From a checkpoint of a small mixture-of-experts model trained on Wikipedia: 176M parameters, 112 tanh GELU neurons an expert.
Below are experts of layer 10 (counted from 0) of a mixture-of-experts language model. Rows are named up (a neuron's input weights, with its number), down (a neuron's output weights, with its number) and show model dimensions 160-319. Each number is 128 + 32 x the weight over its row's rms, rounded and kept within 0 to 255. Numbers have three digits each.
Before each expert's rows: a language model's description of what the expert responds to; "gets" lists some tokens that make up at least twice as much of what it gets as of all text. This comes from a sample of Wikipedia text that the model never trained on. Tokens count by the router's weight.

# expert 38
What it handles: Section headings, line breaks. Line breaks and wiki heading words such as See also, Career, History, ==Members==, and table dividers.
gets: "\n", " also", ")", " career", "See", "Career"
up0:093164154166160132125107153107100077111187093078080151140145128172101113123171149130143152136103142127136187081127148166111122193166154135180134127079089139070135138194145064097151142120130165108095159110136109182123097114132155131127172126062135187146118155126121075159095130120137140153161133024145111121081153120145147124070107211164116134105167150133129144134097138148086107131124064140178137114152144184149159094056169086145173130109088124151124175122158169155133145186097123
down0:125146189067112163089171146136105151131133105152106060158105136067139127138073130127149153116115121170124131133196084153136143072108178078143123156160142095106157132095174156147150152132125030196085142163133103077124103129135155118148148155154078085161132107122134100097115126162110153112170077149135109161120183137084112136156180102007156078155187107113080102136112152101171107156180163148115123164146188117141124088071115130134160073167096089138157120130110115050166072119142135

# expert 28
What it handles: Pronouns and auxiliaries. Subject pronouns, relative pronouns and auxiliary verbs in narrative prose, such as he, they, who, has, had, would, However, often before was or is.
gets: " he", " and", "s", " which", " He", " has"
up0:132236130101201138159212107133147118116152133121153147115136112129128096128151154146082158146102130086195123143146159125097145187145219078106118184131135154174107143114154072119068085128177104141208138101113140161057114133181124136118143108134146154120173152190123155174110162127132182129140078135099104118096092118153162135159141121160147173147166189149157106094144128100068161177153085105143058105164129152085102137115137157138109092122135109088108067109132153137079173140133066
down0:095097121122142104188123132132095085136170164127095107110126158133138089089104174075152122140045180068135160099102146132092146105127174155075176134127178143116123170077112077157111085113117119139140163142133144089135103111149135147221113075109184143109147167166098143125155092148145133139125109109131103168178069071152118159106106107164108099118120144100151145094102174172079097106112127166096176161158166207175143049111139145117120152143168087175110097165124095204116066131127105

# expert 57
What it handles: Single initial letters. Single letters or short consonant clusters beginning a word or word piece, especially f, F, c, p, S, as in Ben-f-ica, fire-f-ight.
gets: "f", " F", " f", "c", "p", " C"
up0:173099138113123144130110170135093135139160154149099123115119115155075083131108127163075080147136182117125131085182105050166123115153154195136162150138141159120184166147126131154174125170134146107151150104095126129126147122125143116131099082195117138197130178103152141098151090096141104096171127156141139087135088122189080133148119095098093166142111158134125155131158123153158130080156182129091164141169092141144156090077136115142140169150138115149135140163073099151163120104099117
down0:151165115106111118154117103127125082106126076139065156103154145107163138046111161097116122094162153042164087168111095143177115110124107129163115138115116134090109133129170110058117111173084091213167150129112137130107106139148158133078158155121134215085123134153100141135167089153114102116101085142066178168147167135123095134095201101150149092146065171091179113175092136136118127119187109176131147133115110133077097124156118132147108102071132189152094144156088164098085067114151123

# expert 18
What it handles: Line breaks, headings. Line breaks ending wiki table rows and paragraphs, plus closing quotes, brackets and == section heading markers.
gets: "\n", ")", "\"", "==", "===", "'"
up0:144118144078039114161100207031098027131139061092127093141130145155144110128070104155127116103160142099133139106136165138072125103131139144149138105134118164123178133131149129199097194138063102174109109087119175124127162192112143108059109121097113128164113130111145151087144117109126116083142160138122069102096088108112198115115169148170131019147128061127136126120151140138191084150113138140104160181139136128118136129139113171117131077143186105066039146135100100092119133124126129
down0:115143159142108118158107145107162143144112071112124144179185127096084090182139161147134164104126118132148153129101155149150125083086139125126119130105124128100139110130140144059153129155137069146068103181111155110105151206151177090128143122097186066132137138113142160120113133133196151106144150118134101154139141116096158137129131163151118128117069108078119134127153135081115160111215118110106164108125137080143130125144112165138132095159096093129138137114105158144103114070099139

# expert 21
What it handles: Infobox list markers. Line-start dashes, line breaks, bullets and field labels in infobox-style lists, such as Time zone, Website, UTC, ISBN, Glottolog.
gets: "-", "\n", " (", ":", " •", "|"
up0:149121102093143139075116166104125137119120092120096140109142118132162102207121138185207098151130119113032153119148111190091062097117104111134129115160075025115147127140126129113117108140128151168146148083110125158188178126128108102113138075149156145105168132156188113109078123141125149151156187143116136113167081129125144105086142087115145141109169145116078096126136120119117163136141123122102070162121094091134151123161137148106197134073129154097105081132159087137122105127124156
down0:163060129052132098104138145059098137136106152125081147144115164178195125149101055135151157118161146078161158143165080128161136173125160125141084082126111151123118096169112176124123101127098072126149129085160115092159164127143148149115109171132133126132137114127115095144148129140142138068123182099134125108134101110180168074103096168088137170134151141155099153207083112131094121146122113193147115094105147096116124151118149149102137110107127061054082151186053099137121059154142149

# expert 46
What it handles: Prepositions and articles. Prepositions and the following the in historical or descriptive prose, especially time and relation words like during, under, after, against, in 1899.
gets: " the", " of", " in", " on", " by", " to"
up0:097167083104191126197128190143112152130118101147148084145146080057153128124111050166079116136168098113152094124145159104133125140170075077116146114160153110114154080162163154137112139117146139123135179142130143135104070154089109117092098134126140101116123106140146137145105109138143135126087151107122123080100176118164120148167185148155124147138095145083118151146062112131194132147195105140097180140141126114128163147131194124134202096073131102158123066134156079130097094143134130
down0:116166136142154086060201155155112084174197097088113098096181174150123146119153103099096128061105097165169182130133117193121157140163102122105089169155146098125162172134094133100141100136126156091176104105110104095097168129121123131129153099139125103145121176126162105150115131081095107174132129137160078151152119107113091091121120167134162088128108102142158104106175103107141097076131128107078179088103145136085127147161145111145131142116157189188161099170126174042123152131124133

# expert 31
What it handles: Plural and abstract suffixes. Plural s and suffixes like ity, ation and ities, plus abstract nouns such as life, music, rights, social, women.
gets: "s", "S", " S", "es", "ation", "ity"
up0:080122105170151120208097079146153108142121131101102148108119149197131080122137125130111144126125099129143123101145123130104137120192175158108086159151108180157099113138087131172150150067121094127143107138183144103053140139123112174123130123189099154115118094154123168134131110079068124097135150109097061140124102110173101225104182067145144169097117132174106115174118193129159085117116154118200080102137119182144150159159061170146156103150117116121089159075165112088142172137129150
down0:104110119122129142135164095101095117057078121199100102097099120070147091122078130086116099118103105163143105078167118116129071100122076179104114100142146134086104135131132156109092160138183146122107148148167078137160148135114119159072099087135087148037119169133108113086107173132139125098113102109097167109134170121116108158211138162139128095106131202187192131119097020160102160138186102160122158140186144122125088124123148113134110147113142175124135154061078129098164115097121094

# expert 11
What it handles: Article leads, headings. Tokens right after an article title or heading, such as is/was after the subject name, ==, the closing parenthesis, footballer, chronology.
gets: ")", " was", " is", "\n", " =", "=="
up0:106121106141179162104087111120166154133133164188119163126176184215150136073102167167138147083099137099112154058104091098118105167100156126120124046117134097091174130141145129133102153105136162109175136093115200117154105103133117141096189119124122170155106174157152147152109088109097124105136149156192085108165120131104130132159164068141149125189147080135143125119145154135104149094088073129137153068150170156105125143138118133083166202140128103104135058130083149120130116128177139
down0:125061191110134162189087153107100072119109107147134146116157138122162092160154086100183107069117134116137119179143113159105127119122125146125149171095122117148098132134134108160125120128154165119087096136092115217096202171119109116127132095126088072099114121152100085160158066111176116169157153131157140147117111094115161175085109182111143119130113106116192134112133118157116099137130143124147067180096130124109211074112156092134083122102111124178146206123136142159136114148152125

# expert 4
What it handles: Table numerals and records. Digits and blank cells in pipe-delimited tables, often a number's first digit after a pipe, e.g. fight records after Win, years, vote counts.
gets: " ", "1", "9", "–", " $", " ("
up0:135155116182141078134107089119200185116134097135167126155195114146108137093089073131159116079125145102146142127126132105127072212187109106080162103167114057104103165170115163147128143147146202134146143084146183202157121144134119126104127118076170180185162143106124112143145095100116116185135130131129073116126113128177161066167133055091117169111142098164091133054175101147141152112107048123160103105069144105152080153117127142127087149076107137138149115182123128127125148148134122
down0:125104138096130123162189168089130167063105061113128094097146178135119071089111109093135094160076193118106086120105145128154121124204095117125128138116139240069188113117118099144116095147159017100149153163090103132081169141091181106143122113137139145090100149026173174112138119133135108128180183166117118124115143121118140088116055108183162091122133123124122064157109171091110056164142116150164122085165118112130154109153113125132133187130133138142144084118154111101190087167116110

# expert 20
What it handles: Sports and band narrative. Words in career narratives of sports teams and bands: objects and verbs like him, defeated, returned, team, plus commas and word endings.
gets: "s", ",", " him", ")", "ed", " team"
up0:188122169120128073114119102121125065059108137143102122095116141150086155108117103155092071078147180131100116079124125064182168117179118176118196126156065170144106142155208148118141101130155114123124138105106134167139137133073153132094107082046119101085125156072080195141130161117147107161130086210160158155126139068091116116148127134091112097113102108123122099038133148127112111118145159150143120141086120082130140135130148106098165120140118093116109097164067114120088095118106110
down0:136140120115088167152086127144119171070216184103166103099129112150143146139167170167128173113075129108134100142131129099186106117080104087087129161160139161149067120100128128090063084136141129112146149165125165074147167103143161132113151139120106121142117100132121112060167117144107130099155118105101169116151164108133139130065168119097096116135110110130135174082200173132137065136079138119145173123087119123106183096156150122138184089173132098135127160136125064107091103036162144

# expert 62
What it handles: Pronouns and auxiliaries. Subject pronouns and auxiliary verbs in running prose, such as he, she, they, was, would, been, often after that or which.
gets: " to", " was", " he", " is", " were", " be"
up0:078224145120077087119081047126116098138141161158120142130178108137196142161160078107137087069142129086137128094139198132139056150126126123069097118119129159144143088103202124136126109147115123170118074137120109197172108064128131174144110070139107168083114092127068159146137115106140132148081174188141130149161117058153136097085102123133117155112134111163115142110211161107166107138138177146178132101075199134152103120128162184058129109171146144104106176078125107143112170118146109
down0:138095132092179155114162136130198121111116140142104092144065170111116143162051083194143137132169123128126106049126158112114153097177093159153099105189137085141155130152139139120159107151150153033054131057145148039133093116120152130149056110111122128153110109123162114128227155132114148096153120159098125127079149127083131126121123136044141142163118115128144125163122078134126148152094128093109141177136086096164117179167074158126086118180141167140135138182113126132143122130091178

# expert 34
What it handles: Quantities in prose and stats. Numbers and number words in measurements, money and sports statistics, such as a 34-yard field goal, £3.3m, five, win–loss records.
gets: " ", "0", "1", "–", "2", "5"
up0:097133159160169075142135110149129123136139143153110092108132137118148116138188054141121135131074137082131119050176120096196112124127084040122083131213177152126142104095121174083118110167108171143167131092135133161139100142116135122123104111098129141150082182082129109107109122116132133146130147134113108078117156103143165137134155123088103118163191119122147181098149170094163153157098127146157123143103133164089069139082110167158113105085129138153122098109121122137145161149095117
down0:111144159159172077134123095075110168121131103116143140116144050127196097114154170073152162161138120120120120090119176145165132126111196170198114165148091134116103147124102137084128067138120121161113081130159130119067107101110152172147140124127109113112137065138130140104163118132106096126115146124154107110120159142116128113152177160133162110113126133125159118160159168170108129122134163089095097102113110139162101164116185149167125161186091130120124176131131153060123109093135145

# expert 61
What it handles: Sports statistics table headers. Pipes, semicolons and spaces in sports stats and election tables, especially header cells like Total, Goals, GA, plus contract and loan.
gets: " |", ";", "|", " /", " was", "In"
up0:157141084111200125153125139097117129069151134120147085101104142137135105157113147101126128135105128135103136113205139088095141159093143075160144161143140091170135122114144177163108152155105165119082169137126134188157115095121082123117140196114102135164158162132103159174095119128126161215160108189166084078030059218094158189111109091109097135071172079204158088140135153098109096133126135140126124149123110150094104135129174149081121083088091116087126087108095017092086026169151146
down0:065146152145107128121121108130136087136146148143161135116167154107083192164155056147064103181142100148141179161118148114111188152147120136133067063144167169120130089073134164157157162116203124146155096111144135180080129117130106127154180124143077137166158113090156216156135106181102154114154144117089187135159170193148162124100096121136095103093124150173136149124173073135136127089104136125072117108129118135124122125191100119108151121158138134139145169143134107147106106121147086

# expert 58
What it handles: Institution-name connectors. Connecting words inside names of institutions, awards and titles, such as Academy of, College of ... and, Best, Science, plus pipes in tables.
gets: " |", " of", " and", ";", ":", " the"
up0:137118177116127127133159126068114149097107150143156153107177120165103141168143082093145117154148117118113134117121158114069101172173156134133099122101144122084125176139143193125116096094126120078113129151148117137139086071119130115083128164106115118138147120121147117138104128088104155111112134096149171138145149112088147093149178160153114209088149126125158123113167142122139125100122138128069112127119043099153089099132136122182117145189092164080123148115143080127124152134184118
down0:104146145093123150123118131184103106098165084154064139043101124117124137110126140125140125210099133140151102149121094128131159093169109099051141115118071130081142179154067128175130190186137102139102048109118112132123138125160081138169120108166138081135141168188139107171166125080131188176146114110097125133138117123143110192123163123128156105099099086051129150168120179115136090124080097032074128112152146057121083121124105126102129108172120093100127124136131161168141132083098137

# expert 2
What it handles: Name-ending word pieces. Middle and final pieces of proper names split into fragments, often after Car, Cor, Mar, as in Car-mit-a, Ball-ent-ine, Dan-ny.
gets: "s", "y", "er", "et", "or", "it"
up0:101160113120184150138189143222123108110108116133114062092129112120135092068180118122114118069085150173100105153147134102135177163141137106119084078167128160129132100141100161137132158126071148112162134150066114139094091120113143116137145162117140096151126134185084158054137131113119143137148127099083133134159166133118135160088111090075189116181125133168128059131137168123094157096127161148079129163122115109122137178101121112108084097123145188163125127121122150125150117142129140
down0:187151196093188144202126140167109193136109176123120154110092132123086117095133119152100093139108142118168158164107203179085148148106087152147122093111137128149177094107130151139146091117094162103074118087106148154148073090154106136163130155118175152159174178170153137131131110126127107124156073136081101119152149132132083139130134165134130127120158145161103078156121130129065110137141154145122115104157151094137185096174103150119119149148100052197104105097112132132155119056118158

# expert 29
What it handles: Mid-word syllables in names. Inner syllable pieces of Greek, Latin and other foreign proper names and taxon words, such as Epipha-ni-us, E-pi-ctetus, Phi-la-delphia.
gets: "s", "i", "di", "y", "li", "ni"
up0:148119057154142112169088110146196129136074093109085114092138121153175094127161154147169078208119143134142184129127152098141106063110143160149150079165158141157156112085143136153168127130145073106107157044144146182079213114132148160110120110140117121103102155048160106123114161125153143151156057110132146109109154097142149141126120057116182148124133093136091121153148161059107142086067146147111121084097136115061103049117141065125131071134103135127142115088097107116117155105173113
down0:117146092108162180211090154176103131132178034117163154135148149101142180155173108103135158108087185144137086118087129096047130130118154127135154138159120082144101131112137107110135204162104068152190178175134098080155146135184059132064138166150152152105157123144124109108092172089156158127104080195109116136157097093120101145150089190133128177095107122089099132127151156106134121127158167120153094120183179123124158122144213165118163140128102169205147141139076084129159099145091099

# expert 54
What it handles: Word-initial prefixes. Word-start pieces and prefixes after a space or opening quote, such as dis-, un-, ab-, anti-, Mc, and bare spaces.
gets: " ", " \"", " a", " dis", "-", " re"
up0:113152168168127123124085085124138150066076189103122115108153134137091127165126106170169151163125158143063135151153181123138094145150087117140130128154124158117149106146085110110119100125126133155131153174064138166156143097168107154116129066151102142061089109137163148139171153125246157156094121089127130105134140135135126120129152105190185124045083183114146156172175113105132128091136075162094121175088139153144116139122133118149119131116110128040198146106177178101096184124113146
down0:160155140132134191133179160083119102189059103103126111082147132147091116127118107151133111124156166118068096095116072082137172158127104124171091186067134121169115135116141164083181123140126115130155127146110130110083111141145175116134156095097192043160149081108156107119145151168112106159167060137142138119147103156138155083161108120123138120165163146116115135111098123157137154142120078105091148161154158090132088115155161120156192167132107139089176116152113109099109109078157131

# expert 33
What it handles: Clause-ending nouns and verbs. Nouns and verb endings closing a clause before a period or comma in biographies, such as year, agent, coach, died, released.
gets: "s", ",", "ed", " years", " year", " him"
up0:117147122050153140181051136164103119105077150118139144096127125082151158131113130099123131107125110155092117176114145107111075114128130136176145150081165156107144101147125156141100132112111172190143143115110090157193166141101113097132123137147137128194182032088121135166085117174134079132112138098090156089118116098160091082150140128183101108089127058203124155205142137172168160162060144130093118123134140108070135169146121125073084093110102116140166141148112129112102085096117158
down0:143112167164174160125238156127128175169149096136137126147164077111155120120072129098128127108159188121185149153149108113101103163079086112158144143132147066198107146163204121111095154146181098152100127147150096166133134142168053083169108135136115178071130158182163131118173098148099112144159092108118133103165169122089159138143133100129129064124175159187152157131113182148113116122152105101147198178113223127157111136086168138164123124136139162091174097156055095105133125173186086

# expert 16
What it handles: Chemistry and list fragments. Digits and word pieces inside chemical names and formulas (yl, ide, locants), plus items in track lists, squad positions (DF, MF) and taxonomy.
gets: "6", "3", "4", "5", "7", "8"
up0:038125184153143129151126121117173137074131153030115126131116092138157079119131135157141116138083117160149147091082157050090173108122078140144147047103115061092122120099142146146116155163091101080115155066139172169107132117141065145119133120122149127133135130152118167175140166104199113064111166109149121188183107143114115138135131063131125117109128123141127098133146136120106126149090113112132144148151137149109177081177126149093089098083139080133092084105113086131082151112160132
down0:135081172142071136117175130080076102159124126180123151125160190120084124168142146085113159132113148146175215082219093095102106126144157144130128113153124162121157194145157104071162113102096136102154088217140084069112187107137098160063112162180139177127090209105089133086125130170178159089167134148139135120100103096104058111069111156115056118140110117139112148109129062139098140084113107085096144155147138067130123110087078093109157122095113131159137118109090121067131147120142128

# expert 5
What it handles: Digits in numbers. Digits and number-leading spaces in tables and dates, especially years, measurements and coordinates, such as 1 in 1758, 9 in 1961, (103 kg).
gets: "1", "9", " ", "8", "7", "2"
up0:123131083089154157126157152127182130158136160192144052149134137070133161118151126064103106134099129151084084159167144117084123093154102175161134146093076131130150161099155074189135140153106156114148099166129150086140089072116134151176164153128167153124140124165192122137102100114087102151077141133163149148158165132154179116122139147126086102084120140068120127113090056135132075138092099186172148150136095138162116123121118147090071082147136127099148147137165158055131115122121109
down0:163145107176117082122101098130124169154146151112141123099185066177110117039084096091131152161095160140096101124142099105082123126068127133110131132118118124158083122171097119063168100161131179119154122126143116141128109070170150141163111142109165121138144093179121119115127164200055168141166126152122106184212160095100178193075118140155118176151111102098154130133155108124097149181156150106095137157097100096121060076117089083107082164095095143147126125108114087111071163093127121

# expert 24
What it handles: Biography function words. Function words, commas and pipes in biographies and credit lists, such as the, of, featuring, alongside, appointed, joined.
gets: " the", " |", ",", " of", " by", " and"
up0:121135133124154146130072057155146107158124128161127115129140133156114116160159134128184133140125123098127170144170132130137135088170172191097149154135098099110122079124164119152123064123086085131138175136132134161127126183101156161100144059105150148127093139145165157117107097083132106077182112132140188122165160150111147069174100131140102122064065106093150181166163125120150103113130101107112147173136070131086128124122085118125084118123097135102104139113107103141161134146079162
down0:090087137122090125186034119174151128192090149124079151132087166138113131109084113153104131127131148163169107136117120140113112158165111099120143119122152159138130110046092149116152135121110155111149107131109113023161103049105116160152107172208113140132112133117098120145133108172116140137074095121089118142104099124200103105100125113126082146091145155126140225113134130092146104100143155143101083097114142078144156132157124132115163144134124160124141155119125074153120120090122105

# expert 40
What it handles: Commas and clause punctuation. Commas and other separators ending a phrase or clause, such as commas in dates and medal tables, semicolons, dashes, closing parentheses.
gets: ",", "),", ";", " –", "\",", ":"
up0:109162152160155184139123150164156149062117131160138102091066127073083083072150064139115099149001125118141107084120092095169168168131083106138104101122135107073140168160091146136167166120143148082069113134192142196127129112104129154093122106152130082060125159095187158063166133095131180085143167106184107092124157117141121105149079108138146116144158166105132135136115141147117123122125146138122092160120137163128096180105116145151117111123078132146116127091018124143106152148122086
down0:123134122085147114175069162112096096159089164150105137115137069137142091090132129090112114160166130137089110137128027159141126102093113136103156087110159160125109131164140122120119116154134173113141150156095099150137094147108177162148132180124088148151145121166106200129147108108133099179152156130145148172169110059106189102109164143118192141122156139075156135115119151071151047204113093154124038143095088150098125123161139138072124148132131186082137138087169101117130123190121134

# expert 50
What it handles: Infobox line ends. Line breaks and colons ending fields in infobox and taxonomy lists, such as Clade:, Area code:, Website, ISBN.
gets: "\n", ":", "′", "-", "°", " by"
up0:106149166104125152119117144123173106146112087161092133153140132149160071158126207198149130139164115134156110148152160164099154139167117160090140140135107110135082171109086151094218112114175119145126179110133150126126144113078183127113172105097080107151123121095134146181131082129196146088150105151136154117114216113112150040134115136182173160146173089114136106077137128090109104117139106111068132140094149132137069105114141121137119153109100135114100088148090105099149097105117107
down0:157178163122122149139090101117130125121139135185110159099098116111085158132141141129085162145146092126101147089133158126157193132165108066109103172117103122208156121063090155127087150104084138074152105114129113128052094149155139101110154179114100160142119117194045096127110131164122125122098138195154091143112090128173115139129189203131134090147076151162049126144155123142073155099097104063111131151114122141120084100096108100128162136187173163152095138139118129111132159109167096

# expert 37
What it handles: Table cell and sentence ends. Table pipes after numbers or places, separator rows, heading equals signs, and sentence-final periods, quotes and parentheses.
gets: " |", ".", ";", "|", "---|---|---|---|", ")."
up0:163131160098135175156087140140164079114143127103144064144130098130097176106089150124103133134102113194084145130146129134099134095155161165144122133105119131104064179098167110146091139218064167102032151176188185142199155152159109141103114145189125132156161139145143131111122159117108162088102137119110186087063135137145190119143158132144157179118099130115144151126107102127097152116144141122132171145050102162116140152164129147124106067129126149091061164091157145128182149108116056
down0:114128184177116096133140130095114116106114158167114170141140106158199159131122125128114096099146143092147130110156106068148114151142097164088144095088143078184113152113129118097183119057124140123107137135112140006132125161142082121105139134136136154111062153135148061119117125098125095043103117068154124113175166121099101154165128176153158122183122094127165107124125087154170128186165164059123101156124157112108137168114096095085128139143126108111122129102145169098103109146191183